Weights of a small mixture-of-experts language model, trained from scratch on English Wikipedia.
Size: 13 layers, width 384, vocabulary 49595, 75.7M parameters.
Experts: 64 experts in each of 9 layers, 6 picks a token, a shared expert of 128 neurons.
Below are experts of layer 8 (counted from 0) of a mixture-of-experts language model. Rows are named router (the router's row for the expert), down (a neuron's output weights, with its number) and show model dimensions 0-95. Each number is 200 + 30 x the weight over its row's rms, rounded and kept within 0 to 999.
After each expert's rows: a language model's description of what the expert responds to. This comes from a sample of Wikipedia text that the model never trained on.

# expert 20
router,193,204,225,237,169,202,247,199,235,225,235,197,186,259,196,183,220,219,251,162,157,215,157,166,205,230,181,174,234,248,189,218,236,204,224,177,147,215,187,244,219,200,190,248,198,161,179,209,198,248,122,115,223,226,166,125,238,177,216,232,235,206,127,242,214,168,198,162,199,170,209,210,215,194,193,214,268,222,224,217,168,203,146,204,159,182,202,183,127,216,185,280,139,193,155,210
down0,148,230,188,170,245,189,244,216,195,232,199,215,182,249,215,215,200,168,200,225,234,215,186,162,209,178,157,198,197,208,176,203,220,194,188,212,161,249,226,162,158,186,222,204,219,143,205,219,165,175,209,230,195,217,182,241,185,223,258,203,201,271,204,187,225,212,173,240,221,259,169,190,152,215,198,206,196,270,197,220,240,166,166,218,164,169,259,187,206,169,254,175,193,234,189,224
down1,162,188,190,178,211,150,206,228,236,227,208,168,195,173,206,225,231,220,200,144,177,205,157,292,191,185,173,183,239,301,165,157,208,180,220,159,222,219,166,236,151,219,209,166,199,192,154,228,173,215,208,175,259,196,196,188,147,196,199,202,190,185,196,197,208,227,245,156,160,213,244,265,213,203,203,200,211,181,185,132,228,140,168,204,229,230,240,145,187,204,181,196,222,146,220,215
down2,165,221,174,174,207,199,193,188,211,246,165,185,169,156,241,227,188,181,189,206,210,191,238,149,166,243,175,232,185,243,217,188,202,250,229,204,164,217,220,171,231,173,193,185,173,210,215,176,203,188,199,219,211,205,204,160,181,214,198,234,212,205,208,213,203,161,281,166,175,239,272,177,266,183,210,245,182,209,221,173,164,255,192,254,163,130,182,197,264,238,193,202,194,217,185,179
What it handles: List dashes and table numbers. Leading dashes on infobox list lines, table pipes, slashes, en dashes in scores and year ranges, units like "in", "mm", and years.

# expert 10
router,257,191,193,229,159,210,234,233,208,222,181,203,226,275,169,228,224,171,209,151,169,236,168,201,213,243,141,166,175,217,195,164,249,169,216,159,190,217,212,214,241,208,185,208,216,175,210,189,216,235,151,145,198,204,167,163,226,188,193,216,205,206,152,205,196,134,158,188,192,190,233,200,212,187,194,215,253,207,274,198,168,170,155,148,177,166,167,233,184,213,200,206,210,219,183,245
down0,244,222,231,194,211,193,176,223,207,202,165,205,213,240,178,195,126,239,162,149,214,173,163,174,154,128,203,230,205,191,180,195,149,163,227,167,165,199,206,152,206,185,180,229,139,213,237,186,224,170,227,211,175,188,154,243,192,215,161,215,213,231,187,208,216,226,199,224,191,183,202,240,246,190,219,197,163,192,202,160,140,249,171,206,210,220,173,159,205,167,196,236,224,213,196,216
down1,265,186,165,227,212,214,219,257,140,159,210,162,174,176,205,180,218,114,152,168,189,228,254,257,215,216,222,200,219,169,146,196,189,160,210,230,155,261,214,190,194,227,116,232,234,244,196,195,207,211,138,214,192,179,210,175,209,161,227,206,187,225,207,214,163,161,248,204,193,232,191,185,237,267,194,173,222,232,284,210,270,224,229,160,232,224,169,247,186,171,189,189,126,201,180,207
down2,180,168,187,232,202,200,210,230,203,209,199,215,227,226,204,217,183,179,206,178,164,190,197,196,225,199,235,176,187,192,219,229,218,190,211,196,237,211,249,235,225,168,201,169,240,167,176,258,205,230,174,157,150,172,168,175,164,206,257,241,140,181,215,175,198,202,180,161,221,178,251,174,212,228,204,169,158,183,226,221,206,178,117,227,207,271,160,250,213,195,192,186,211,134,226,230
What it handles: Abstract nouns and objects. Abstract or technical nouns and object pronouns after verbs, possessives or determiners, such as development, design, theory, damage, him, it.

# expert 25
router,200,237,189,190,159,222,258,219,187,245,195,172,180,226,191,159,200,186,229,175,194,220,175,226,170,221,134,195,234,248,198,165,230,204,217,170,183,170,182,245,237,237,195,208,234,190,189,198,196,240,191,199,208,276,153,151,195,160,214,195,259,241,194,222,204,151,171,183,230,153,232,158,208,164,198,222,199,220,237,217,203,197,168,182,181,190,170,195,187,228,181,217,142,168,188,208
down0,174,184,226,209,222,187,208,200,210,195,213,163,177,193,239,245,260,191,186,125,226,230,188,225,212,174,217,146,191,187,180,202,186,147,190,218,226,200,202,226,178,152,193,202,287,200,193,184,150,149,165,176,195,227,186,265,193,187,162,228,201,251,243,194,178,178,211,235,209,248,215,162,189,180,209,231,196,175,162,183,166,194,236,160,222,209,178,173,160,212,224,167,185,192,205,202
down1,222,204,177,203,185,203,180,205,159,221,188,241,130,205,225,183,221,141,174,209,207,213,189,153,110,224,177,188,226,203,212,154,218,231,226,159,234,121,175,211,214,231,266,224,176,216,217,204,213,206,201,198,197,166,207,155,190,176,234,218,188,199,172,248,222,198,148,219,213,209,197,255,213,210,207,198,224,212,227,208,150,190,179,200,186,198,191,209,165,186,152,232,173,158,210,152
down2,182,167,171,143,175,231,204,198,258,215,195,252,228,196,193,183,125,212,243,215,202,146,238,163,220,240,210,162,193,198,168,204,169,176,177,225,175,210,182,240,211,199,190,233,189,221,252,207,214,211,231,196,173,210,180,163,206,184,270,206,172,234,177,138,223,203,194,154,255,147,195,154,208,175,157,197,204,218,227,165,207,194,133,171,128,274,150,188,205,258,217,242,181,166,213,152
What it handles: Biography career words. Articles and career words in sports and political biographies, like the in "named the", elected, graduated, Labour, Republican.

# expert 17
router,235,225,215,241,180,164,202,211,259,224,178,191,190,246,174,178,212,218,220,172,186,225,193,211,176,270,185,179,222,218,194,185,281,169,168,162,174,147,225,239,251,213,177,222,242,154,212,191,139,231,189,193,230,240,175,205,216,177,230,228,219,227,151,248,169,151,184,167,209,151,218,168,185,173,199,228,245,222,189,204,161,203,170,179,160,184,217,249,208,256,192,220,212,193,121,259
down0,178,201,196,213,283,196,252,168,211,236,215,218,248,224,265,199,223,246,168,208,198,197,159,230,253,233,216,239,182,185,194,199,250,169,162,174,216,203,175,192,169,213,229,176,228,208,192,222,167,240,242,198,212,162,203,252,182,249,176,211,226,214,160,201,185,247,223,147,191,198,228,224,90,220,181,168,236,217,259,189,181,199,183,182,181,229,186,217,192,203,139,164,179,246,202,206
down1,192,99,133,195,197,165,229,174,188,137,200,208,201,193,220,183,230,199,208,202,218,185,171,190,174,197,146,223,176,188,187,240,163,185,199,228,171,184,163,139,179,201,242,194,158,154,226,201,239,188,144,223,191,182,198,303,223,193,220,233,202,207,189,187,168,217,179,246,207,168,232,211,213,236,176,170,263,277,200,165,230,208,135,215,230,187,218,205,175,267,208,242,224,189,171,137
down2,190,152,245,197,223,192,162,191,239,187,224,223,212,182,194,257,158,258,233,203,177,201,216,178,208,210,241,229,251,200,201,161,245,248,193,157,218,223,225,156,183,179,181,208,217,210,216,202,185,166,127,225,175,264,212,261,212,182,208,237,229,183,177,225,201,273,224,232,216,200,163,211,197,228,188,188,215,187,232,217,201,148,173,231,182,178,191,199,195,187,143,188,237,205,224,147
What it handles: Clause connectives and discourse. Conjunctions and discourse markers joining clauses in narrative prose, such as but, however, although, moreover, lastly, and commas after introductory phrases.

# expert 51
router,239,201,234,224,137,200,227,155,216,221,203,221,153,210,161,162,224,182,204,183,172,215,162,169,182,191,205,177,205,232,177,191,218,200,176,193,205,203,193,255,225,196,174,204,197,150,226,169,190,195,173,167,206,230,204,201,243,174,215,223,233,239,155,222,233,210,132,171,201,135,213,166,230,151,179,262,246,237,217,246,215,216,150,197,164,196,205,179,198,237,163,246,173,205,157,204
down0,153,216,204,178,162,199,196,173,218,214,194,167,212,215,173,203,201,153,292,217,176,258,233,214,197,174,204,178,205,219,183,171,223,152,234,123,240,199,195,166,161,164,215,196,192,203,236,210,220,260,222,177,216,261,234,168,167,157,227,209,200,219,161,181,180,199,181,195,224,245,230,166,186,218,219,199,185,217,251,194,215,198,190,205,218,189,230,217,243,137,202,211,163,175,155,173
down1,236,202,162,183,168,238,212,199,254,160,193,183,189,182,206,207,231,201,205,217,164,222,215,152,177,161,222,210,193,253,165,194,171,191,177,186,217,239,155,232,237,237,203,252,149,188,249,210,167,109,136,208,197,202,201,259,203,173,208,181,246,183,218,233,158,201,164,190,226,202,172,213,210,157,169,200,169,228,138,203,196,250,203,214,270,149,210,203,200,283,162,194,253,225,218,221
down2,177,241,214,202,163,162,187,162,165,193,228,185,182,191,237,204,168,218,169,154,221,115,178,199,220,202,255,178,163,195,206,180,168,167,185,254,177,213,241,208,191,207,160,237,147,222,153,206,225,140,224,222,228,231,232,244,244,134,240,243,231,208,180,219,203,153,207,204,246,174,232,214,192,180,180,214,247,216,238,198,235,204,198,223,210,199,220,191,223,132,188,197,128,225,247,232
What it handles: Given names in lists. First names and their pieces, often after a dash, colon or by in credits and lists, such as Robert, Linda, Steven.

# expert 23
router,243,211,238,237,198,219,239,204,241,243,176,201,214,208,135,205,243,170,237,174,176,226,118,212,173,230,190,175,257,220,174,227,237,235,216,190,168,187,187,242,227,278,150,223,198,163,199,202,217,237,126,204,178,191,150,179,212,186,137,274,221,192,174,195,210,138,191,183,184,180,212,221,203,170,173,243,232,215,254,232,227,213,167,192,166,154,193,197,172,186,212,237,180,209,189,224
down0,184,198,237,193,229,209,196,223,183,237,189,215,209,231,255,265,256,168,208,208,171,237,197,162,190,216,201,274,158,185,210,234,186,129,185,196,237,199,160,221,159,219,184,171,205,189,203,220,220,201,196,194,194,206,224,193,195,220,189,216,213,210,197,181,169,190,180,245,229,250,263,156,180,220,216,154,150,219,185,200,150,256,169,231,187,168,209,180,208,204,187,238,200,205,182,207
down1,214,177,207,206,207,206,189,201,178,116,200,223,169,181,232,256,179,152,173,182,212,183,201,163,206,198,175,248,244,186,179,267,175,195,185,183,229,194,169,249,229,179,238,176,202,232,190,199,199,201,193,223,195,204,214,216,174,178,185,188,238,226,186,210,150,159,190,217,172,204,222,262,192,209,196,221,168,201,211,218,186,234,212,191,210,195,190,196,166,209,202,271,207,163,241,235
down2,217,187,159,178,210,238,175,261,219,195,210,169,207,169,188,220,189,182,214,187,195,246,208,172,158,199,168,157,191,201,176,194,200,212,205,177,210,178,210,250,233,255,203,214,145,196,258,194,171,224,231,190,163,211,131,181,176,199,190,201,212,182,178,175,204,207,258,176,230,85,196,192,204,226,166,264,217,174,202,251,191,165,192,168,239,189,187,241,213,225,153,191,199,236,210,184
What it handles: Modals and coordinate letters. Modal and auxiliary verbs like would, may, could, never, plus the N after latitude in Coordinates lines and table pipes.

# expert 1
router,220,196,245,190,205,179,216,201,246,212,197,231,212,202,145,151,233,181,226,138,127,209,187,194,204,224,166,212,235,248,172,175,218,204,181,206,184,210,186,206,229,266,187,235,201,148,180,138,192,237,155,162,214,224,176,185,188,204,177,232,214,190,159,267,181,149,216,187,216,149,203,208,212,181,168,262,260,249,220,199,173,189,163,190,183,224,191,225,162,225,194,255,184,178,203,247
down0,161,185,134,177,205,195,233,228,189,199,201,166,227,227,189,152,170,203,211,234,195,273,194,238,178,204,196,229,188,250,193,265,227,156,255,239,193,196,164,255,181,177,162,179,193,155,239,171,171,228,157,231,248,207,201,236,203,218,177,192,243,227,212,194,249,176,250,200,219,204,198,172,235,149,182,178,201,137,224,231,201,205,170,204,203,238,194,162,172,189,194,159,206,176,228,246
down1,142,163,286,145,176,191,209,171,225,193,186,185,140,135,229,182,205,211,223,200,228,156,156,115,193,170,212,204,212,234,201,166,180,196,211,202,164,152,190,198,198,206,179,204,179,220,185,170,220,228,207,181,207,211,241,153,231,164,143,213,192,156,220,230,138,211,219,168,177,195,154,193,191,131,196,185,179,194,201,165,200,156,154,147,186,178,230,201,209,194,197,181,198,189,158,194
down2,198,178,185,204,173,175,154,253,190,218,168,276,213,209,209,212,201,136,187,220,171,154,201,199,179,219,184,242,142,232,219,203,186,222,233,213,228,187,190,175,210,204,267,191,208,216,140,210,187,222,210,216,219,175,134,223,199,157,202,206,196,238,232,209,136,223,203,206,250,156,165,200,252,166,185,169,198,211,155,194,176,225,191,241,203,178,238,222,216,207,215,211,198,178,279,202
What it handles: Units, math markup, infobox bullets. Measurement units, superscript/subscript markup and punctuation in geographic infoboxes and asteroid tables, such as km, ^{, •, MPC.

# expert 8
router,211,217,211,223,207,171,260,207,229,266,198,197,199,264,174,235,215,189,181,160,177,210,173,186,196,234,161,174,232,223,185,194,205,205,164,205,213,205,214,193,176,245,180,173,189,169,219,219,207,213,134,194,200,226,155,159,216,172,210,219,228,196,150,215,203,155,158,138,181,142,218,181,185,175,128,197,231,195,248,235,181,147,201,163,193,179,169,205,206,222,205,230,169,191,179,237
down0,211,182,224,233,190,225,182,214,213,230,170,193,240,211,248,177,191,216,212,164,196,173,191,213,201,223,127,184,206,200,146,190,215,218,200,188,187,179,201,212,201,175,213,154,210,203,270,237,211,187,213,271,200,216,219,224,212,234,215,231,179,197,150,179,171,201,179,210,147,200,215,196,205,167,225,188,198,234,180,241,211,194,183,199,240,165,199,152,176,200,183,145,233,214,213,231
down1,220,189,189,235,208,221,198,210,203,206,250,186,237,217,221,209,200,182,185,135,171,204,206,265,225,241,247,210,205,247,208,229,175,253,191,193,244,249,192,193,188,232,216,228,201,252,283,141,222,225,202,219,200,191,209,231,227,226,189,142,180,218,230,222,222,197,197,225,193,237,157,225,217,200,222,203,217,198,199,222,207,185,163,174,194,235,207,244,227,180,192,169,254,229,216,147
down2,230,184,235,179,224,205,195,173,169,222,238,216,208,160,213,129,215,205,167,211,207,156,240,156,179,244,183,173,176,245,182,205,144,195,227,323,142,198,184,217,253,231,226,148,246,211,158,219,216,230,206,164,176,142,227,208,227,196,218,201,198,248,210,183,201,198,186,246,222,150,199,142,226,207,252,229,215,151,201,186,210,170,196,195,222,183,250,212,187,197,253,217,154,236,185,169
What it handles: Sports competition names. Competition and time words in sports text, especially League, Cup, Championship, season, year, months, and "during", as in "UEFA Champions League".

# expert 50
router,228,194,211,198,205,170,233,219,205,207,195,217,154,181,181,209,201,195,219,140,144,212,174,208,195,244,154,218,252,206,195,186,224,164,208,188,200,196,187,228,208,213,203,202,207,160,197,200,158,205,199,174,230,220,172,158,220,199,228,270,208,215,162,211,195,142,193,200,222,171,228,180,181,195,180,207,242,203,308,202,175,199,165,130,171,184,175,251,192,257,221,241,183,185,189,222
down0,163,194,193,204,192,218,271,180,186,201,238,160,215,192,224,211,173,181,165,224,129,221,213,226,145,177,207,220,201,210,203,174,208,198,195,241,212,208,215,209,197,166,224,198,212,203,234,236,181,169,187,228,193,246,221,190,218,193,196,221,202,211,191,194,213,175,186,239,174,201,192,189,176,226,202,153,171,187,227,215,184,220,196,186,189,207,190,164,178,206,181,208,259,177,199,194
down1,184,220,228,200,186,246,241,216,216,249,201,181,183,215,234,183,250,207,224,195,189,253,258,185,197,219,241,165,232,237,231,174,202,237,222,203,226,209,177,285,182,216,209,172,232,211,193,209,215,192,215,167,198,192,231,212,183,213,194,165,214,205,220,195,159,176,187,185,221,244,211,220,210,184,191,216,157,244,185,152,191,204,190,132,208,177,140,221,206,200,179,262,172,220,181,158
down2,162,177,220,256,180,219,149,198,218,200,206,189,177,246,218,159,195,168,191,179,204,154,277,245,261,231,217,191,201,234,240,156,161,223,238,184,225,302,166,207,260,201,246,206,172,163,183,208,195,188,157,200,207,194,209,215,210,191,232,218,174,172,233,211,227,214,203,185,195,213,194,219,177,198,217,183,243,181,235,197,245,207,218,189,251,182,222,225,186,192,275,152,255,172,193,207
What it handles: Nouns after determiners. Common nouns and modifiers right after articles or possessives in running prose, such as idea, reason, contract, father, bank.

# expert 28
router,221,197,230,180,146,199,182,201,237,269,195,220,166,239,210,185,238,211,232,194,179,190,159,213,181,207,147,182,230,253,189,181,213,177,204,209,160,172,194,221,212,197,181,210,232,120,210,222,202,218,185,169,245,235,156,173,175,190,197,244,226,224,158,252,216,161,214,190,200,162,205,220,204,159,186,210,240,256,221,220,212,221,187,192,170,159,211,235,172,185,185,222,174,148,164,253
down0,187,206,233,190,166,197,203,228,212,166,248,189,147,216,206,201,177,153,197,192,175,139,197,178,201,175,161,212,176,209,207,197,173,248,190,175,181,233,173,205,188,245,217,187,179,172,170,196,214,225,183,176,162,198,188,201,222,202,189,187,187,187,170,191,153,215,248,199,189,142,221,199,191,231,199,193,203,190,196,161,213,218,181,177,187,216,145,212,199,175,201,234,250,176,172,218
down1,190,208,145,216,153,172,186,163,182,239,205,248,224,226,195,191,138,157,232,201,225,255,215,191,216,211,213,217,156,156,207,205,212,213,190,210,183,180,169,195,177,216,216,170,172,250,177,184,218,220,218,150,204,188,189,150,215,156,170,220,269,238,201,215,194,187,154,151,223,157,185,173,178,184,174,195,227,182,221,208,222,155,154,203,176,168,251,185,220,214,235,234,159,205,200,246
down2,136,206,189,175,184,189,213,179,182,181,219,194,136,205,168,224,217,225,180,184,190,221,167,217,204,161,207,147,220,216,212,214,196,216,201,215,223,173,149,228,162,242,203,201,184,201,250,194,235,217,181,161,151,178,214,222,213,169,186,231,253,205,214,259,192,199,194,221,174,174,150,234,245,191,203,198,180,197,247,202,221,188,151,206,215,158,91,187,164,157,167,225,172,236,244,144
What it handles: Determiners and possessives. Determiners, possessives and number words beginning noun phrases, often in album, season or chart text, such as the, its, their, three, five.

# expert 60
router,233,172,241,209,144,198,233,211,203,202,178,187,196,210,145,224,211,196,254,189,165,255,151,224,190,235,163,203,208,216,170,195,243,211,210,133,166,186,226,218,245,250,191,199,210,161,276,207,216,217,159,207,226,230,177,195,227,183,238,172,204,190,155,228,189,141,158,194,232,188,239,204,214,181,160,211,216,217,239,204,202,207,180,169,170,162,197,211,205,207,173,204,177,170,193,211
down0,212,171,248,185,220,230,209,218,215,222,163,158,145,198,213,209,160,216,171,207,169,143,180,188,252,224,229,197,209,236,172,202,198,191,168,267,226,220,159,191,208,183,205,226,237,199,286,170,205,202,224,250,196,209,195,158,231,177,230,184,157,173,195,220,201,262,174,260,214,254,224,230,200,183,208,133,207,213,187,186,228,202,200,228,145,166,165,224,200,128,229,196,211,201,207,182
down1,198,196,203,182,220,138,160,181,164,239,181,190,212,169,205,158,173,215,155,214,196,167,213,185,206,225,209,212,134,187,192,180,193,215,229,192,142,179,193,255,220,179,187,171,189,249,237,253,205,128,258,186,209,163,212,221,181,188,189,239,223,212,236,166,235,203,180,175,196,192,211,173,192,171,211,202,187,255,162,189,205,211,204,255,205,184,168,230,174,200,247,185,200,174,157,149
down2,179,126,166,204,213,247,244,192,213,228,248,216,190,233,148,150,204,157,211,197,185,167,175,191,217,203,192,181,217,148,189,194,199,168,199,207,206,206,148,239,260,234,284,204,201,223,151,227,225,190,190,164,222,186,193,248,173,248,160,188,173,256,222,158,209,245,231,151,232,244,211,211,190,234,231,193,206,179,178,242,140,199,193,139,200,216,209,179,244,215,220,228,235,154,168,233
What it handles: Job titles and roles. Job titles and role words beside people's names in staff lists and cast lists, such as director, Chief, president, mayor, "as".

# expert 45
router,229,196,206,209,176,196,250,226,241,228,207,200,219,238,176,209,223,209,234,160,160,272,154,200,185,222,141,192,265,240,171,198,235,197,173,176,161,152,219,235,201,215,162,276,257,174,209,150,183,222,194,149,241,239,190,178,205,186,178,207,208,202,190,232,219,154,183,180,189,173,207,162,201,201,148,250,219,214,217,215,183,167,164,181,175,187,172,213,166,232,185,237,217,187,155,233
down0,188,166,221,211,221,211,190,196,182,210,216,189,189,179,191,200,222,200,163,185,147,192,214,191,188,185,201,192,169,156,210,219,233,229,205,210,168,180,183,258,230,154,197,215,181,175,195,227,232,184,219,226,192,202,218,155,165,163,209,211,278,190,245,223,217,215,192,191,207,236,237,156,165,189,207,212,205,170,193,231,215,178,281,231,238,173,253,191,235,175,159,199,267,219,197,219
down1,184,172,227,183,214,199,196,186,223,199,136,186,232,130,223,231,170,196,233,230,168,233,201,196,181,161,202,216,172,206,206,190,208,211,215,249,150,171,237,220,167,257,194,234,190,195,143,157,188,211,311,178,203,218,221,215,183,248,181,199,222,174,182,200,232,200,245,221,192,194,185,200,245,162,190,186,186,231,190,207,189,166,189,194,190,194,195,211,263,181,213,179,184,203,162,178
down2,179,187,235,220,150,177,229,198,250,184,261,192,182,187,180,205,206,251,190,212,209,233,210,175,217,189,184,232,276,190,116,209,174,219,224,251,264,281,187,184,187,144,247,151,187,179,215,217,202,200,116,153,207,232,210,112,250,195,198,222,178,204,216,173,274,245,201,196,216,215,168,243,177,214,184,218,172,192,241,246,204,189,200,195,116,211,186,174,220,192,189,247,196,254,195,221
What it handles: Modals and noun modifiers. Modal verbs and adjectives or determiners before a noun in argumentative prose, such as can, could, would, the complete, main.

# expert 4
router,213,177,198,218,176,179,230,220,246,246,166,184,214,234,140,171,240,197,204,167,183,209,146,224,216,223,169,164,234,262,194,190,225,189,213,189,174,140,223,228,186,229,187,201,235,132,220,203,185,193,202,173,207,201,142,201,170,196,192,240,217,197,92,209,209,125,182,174,223,203,208,212,226,167,171,222,237,217,245,202,227,178,159,156,138,220,215,241,167,260,216,217,181,227,159,200
down0,191,187,170,257,180,217,154,238,175,197,202,178,197,205,193,230,175,217,238,249,178,162,198,217,204,167,169,150,221,188,190,193,209,217,174,236,168,203,197,145,226,127,212,216,204,190,143,190,191,148,182,219,257,237,210,192,162,210,166,173,220,205,211,154,270,198,169,188,219,256,220,272,184,168,200,153,237,219,267,190,187,178,227,191,109,221,175,234,231,217,168,174,207,214,198,209
down1,244,162,231,192,178,180,187,118,245,244,201,198,198,179,225,209,212,161,172,214,126,167,246,173,152,170,213,190,172,243,169,191,190,198,219,190,205,209,172,228,209,221,219,188,198,186,174,238,248,159,216,193,181,172,229,173,206,233,183,197,175,165,202,151,185,195,196,202,217,163,148,244,183,201,198,252,187,123,191,252,233,238,212,203,220,195,225,184,139,236,160,163,275,205,171,215
down2,162,177,191,208,218,200,230,207,244,187,228,234,234,237,196,178,205,246,189,199,176,192,149,189,225,173,169,191,233,165,198,183,254,194,226,229,237,190,183,179,203,180,209,216,229,200,158,246,236,164,247,203,176,185,182,181,189,224,183,160,251,255,197,206,232,198,217,212,198,192,214,222,231,216,200,160,205,220,175,216,158,155,182,220,185,158,158,161,222,239,168,171,242,163,197,184
What it handles: Line breaks and numbers. Line breaks after titles, headings and list items, and leading digits of numbers in tables or counts, such as 1,164, 2, 7.7.

# expert 3
router,239,174,216,208,158,169,233,205,188,233,177,207,124,218,197,203,239,206,209,201,169,215,200,223,184,241,165,201,222,244,176,215,223,177,196,196,199,213,186,262,202,188,181,194,198,180,228,173,205,219,148,152,238,242,190,169,256,176,174,211,214,232,160,239,189,181,142,159,202,187,211,179,178,162,145,228,233,190,261,216,183,221,144,146,199,183,210,201,206,227,194,229,181,215,204,247
down0,222,209,210,199,207,110,159,174,155,182,201,158,239,184,124,181,183,183,214,179,208,172,235,159,186,197,157,159,172,152,222,168,238,171,176,196,230,177,192,226,254,220,186,263,186,180,196,230,180,218,248,220,221,196,200,195,199,173,217,230,213,180,202,238,170,192,265,212,211,232,199,149,186,193,162,239,196,227,205,165,169,187,172,163,172,216,181,191,202,189,197,181,228,223,194,203
down1,224,168,155,198,216,262,215,223,205,204,214,192,231,189,178,213,208,204,204,208,228,185,213,180,202,164,210,195,204,231,226,227,193,221,263,244,206,189,192,201,212,254,210,209,165,145,176,283,247,223,170,158,157,204,211,238,177,185,179,186,236,235,222,157,144,230,173,170,128,207,197,169,199,218,201,197,226,154,205,235,225,248,175,192,247,250,226,146,229,208,205,200,181,235,193,184
down2,197,174,164,220,227,209,208,188,204,197,189,188,223,282,158,227,182,180,189,181,273,197,166,152,199,226,200,201,146,174,249,229,214,154,224,151,184,148,216,178,167,213,174,190,202,131,273,177,205,188,137,220,217,234,194,224,202,182,194,174,221,196,168,218,200,255,201,228,205,196,211,217,224,173,185,214,181,201,224,208,210,186,220,203,194,229,192,183,206,142,184,185,104,210,216,153
What it handles: Plural noun endings. Plural nouns and plural word-final pieces after the, of or other, such as people, members, -ers, -ens, men.

# expert 0
router,217,239,224,158,139,209,234,229,232,198,206,191,180,212,181,190,208,187,218,153,172,200,185,229,207,268,178,219,222,207,214,159,214,137,224,218,160,225,207,256,271,281,202,235,201,127,231,168,164,227,151,183,231,229,168,173,186,201,216,213,223,212,110,218,202,166,190,173,206,208,216,192,200,169,119,241,225,249,222,234,178,206,185,140,144,171,179,183,182,211,179,221,168,208,178,193
down0,253,189,190,194,192,155,194,168,174,193,180,131,191,220,213,237,177,174,249,212,130,182,173,157,175,214,154,163,203,206,223,151,219,180,182,180,236,205,250,186,213,179,147,222,232,169,244,267,209,248,195,213,201,189,239,187,148,227,254,191,203,145,225,176,225,166,186,202,249,188,236,156,235,228,185,179,188,207,150,288,186,203,127,165,182,186,160,228,179,219,180,178,229,179,282,175
down1,174,199,150,210,195,209,165,181,154,195,197,270,211,215,211,210,162,220,208,205,208,181,167,229,233,228,213,208,223,147,216,195,213,175,204,121,267,229,206,197,198,186,220,173,258,205,205,203,192,181,240,184,187,166,225,207,252,165,234,184,207,193,182,134,162,246,214,168,224,228,186,187,175,188,134,157,268,163,207,203,216,187,199,233,210,195,212,215,171,223,192,159,180,188,204,232
down2,175,190,142,215,214,192,182,280,194,200,206,252,179,177,219,178,207,162,223,199,215,67,162,218,243,153,144,212,199,229,166,154,214,153,209,176,188,158,224,179,186,201,195,197,255,216,135,160,245,154,188,175,142,213,218,183,208,182,170,198,200,204,211,197,197,185,229,244,199,184,238,180,246,162,219,152,213,204,213,223,212,254,204,169,184,195,208,269,161,213,213,245,179,173,192,202
What it handles: Non-English name fragments. Word pieces of transliterated Asian and other non-English names, plus line breaks and years in lists and tables, such as Hee-de, Singh, Majha.

# expert 43
router,235,191,208,195,165,198,250,225,256,230,165,205,192,273,187,194,213,195,222,171,174,256,168,231,213,263,163,173,255,231,175,194,227,226,226,180,186,167,225,216,226,269,175,199,202,166,208,158,204,196,162,188,206,221,227,150,213,195,179,217,218,239,174,240,229,180,164,148,213,172,206,189,192,190,157,193,222,170,185,188,196,192,150,147,143,166,166,182,138,189,213,212,205,203,192,201
down0,230,240,288,134,215,176,174,235,220,220,207,138,189,222,203,160,191,203,234,166,220,171,187,198,223,225,271,181,221,236,233,200,222,185,171,225,221,235,260,238,209,196,154,159,227,162,175,216,172,251,197,210,186,169,220,188,195,220,183,159,205,199,172,148,207,261,223,183,198,196,183,211,183,175,184,183,178,244,192,197,160,182,185,152,186,188,172,183,150,167,164,172,272,186,237,214
down1,174,230,158,204,195,182,185,254,163,210,192,225,190,239,200,220,284,239,201,176,230,230,198,158,186,147,200,231,235,177,152,202,212,219,220,171,250,181,211,227,189,174,241,219,216,174,200,187,163,280,184,173,239,253,194,201,204,219,239,237,179,161,151,217,232,240,177,219,211,214,163,205,221,240,230,248,227,204,227,185,217,195,197,227,214,135,240,197,241,141,233,229,239,191,223,258
down2,206,211,160,228,229,201,206,165,238,207,221,203,170,211,227,200,168,181,161,192,209,216,203,198,192,185,217,178,175,229,206,185,140,204,240,176,193,159,164,152,185,248,182,207,177,190,210,188,141,226,193,234,168,230,230,135,238,212,271,183,201,139,209,192,169,185,212,191,235,189,187,177,248,204,102,243,215,178,250,168,196,186,205,216,196,202,197,169,267,238,198,224,196,217,130,248
What it handles: Dates and years. Month names and years in date expressions and service spans, like September, 1961 in "from 1961 to 1963", and preceding on, of, in.

# expert 18
router,216,204,230,165,124,217,212,204,199,240,167,170,200,239,153,155,214,170,181,157,172,228,155,197,186,249,161,184,260,209,189,194,193,180,202,213,174,176,155,211,233,202,193,209,228,188,216,203,207,199,185,167,223,245,142,209,226,186,206,248,189,232,171,193,229,133,190,226,205,168,199,205,218,192,155,257,246,252,225,224,172,210,173,144,169,198,212,220,203,259,219,225,132,234,192,205
down0,177,201,221,192,194,184,199,244,198,188,208,227,196,195,183,229,184,236,144,243,167,163,164,147,205,217,230,177,200,192,126,202,238,163,163,181,220,238,198,211,193,209,169,169,151,231,175,185,208,193,210,189,234,190,218,241,208,196,136,182,184,211,177,211,218,210,184,204,195,190,212,239,230,177,167,215,138,229,189,194,210,170,229,192,199,213,204,175,207,157,165,207,149,190,231,195
down1,218,199,174,237,226,182,214,193,124,173,217,230,201,210,198,227,211,239,230,177,235,210,199,216,158,198,230,234,195,162,222,166,159,140,217,193,225,248,188,173,231,251,126,203,242,170,163,192,210,163,186,205,240,215,202,167,227,239,213,227,232,291,212,247,184,221,145,217,178,195,180,170,230,155,171,197,213,234,164,180,167,179,171,219,207,214,165,200,170,220,221,197,176,210,253,194
down2,220,172,173,166,184,214,244,221,207,205,149,204,210,190,180,266,220,217,165,202,225,228,222,172,239,213,248,203,211,198,250,182,191,227,222,185,186,197,127,156,216,200,266,237,210,215,181,187,235,204,248,247,196,209,250,252,193,226,225,213,120,188,145,166,165,219,186,196,229,232,178,201,209,180,218,191,268,137,166,142,202,255,146,175,215,216,182,195,177,149,211,211,187,226,144,185
What it handles: Table header abbreviations. Column headers and short cell entries in stats tables, such as GP, GAA, Notes and Votes, plus spaces, digits and line breaks in table rows.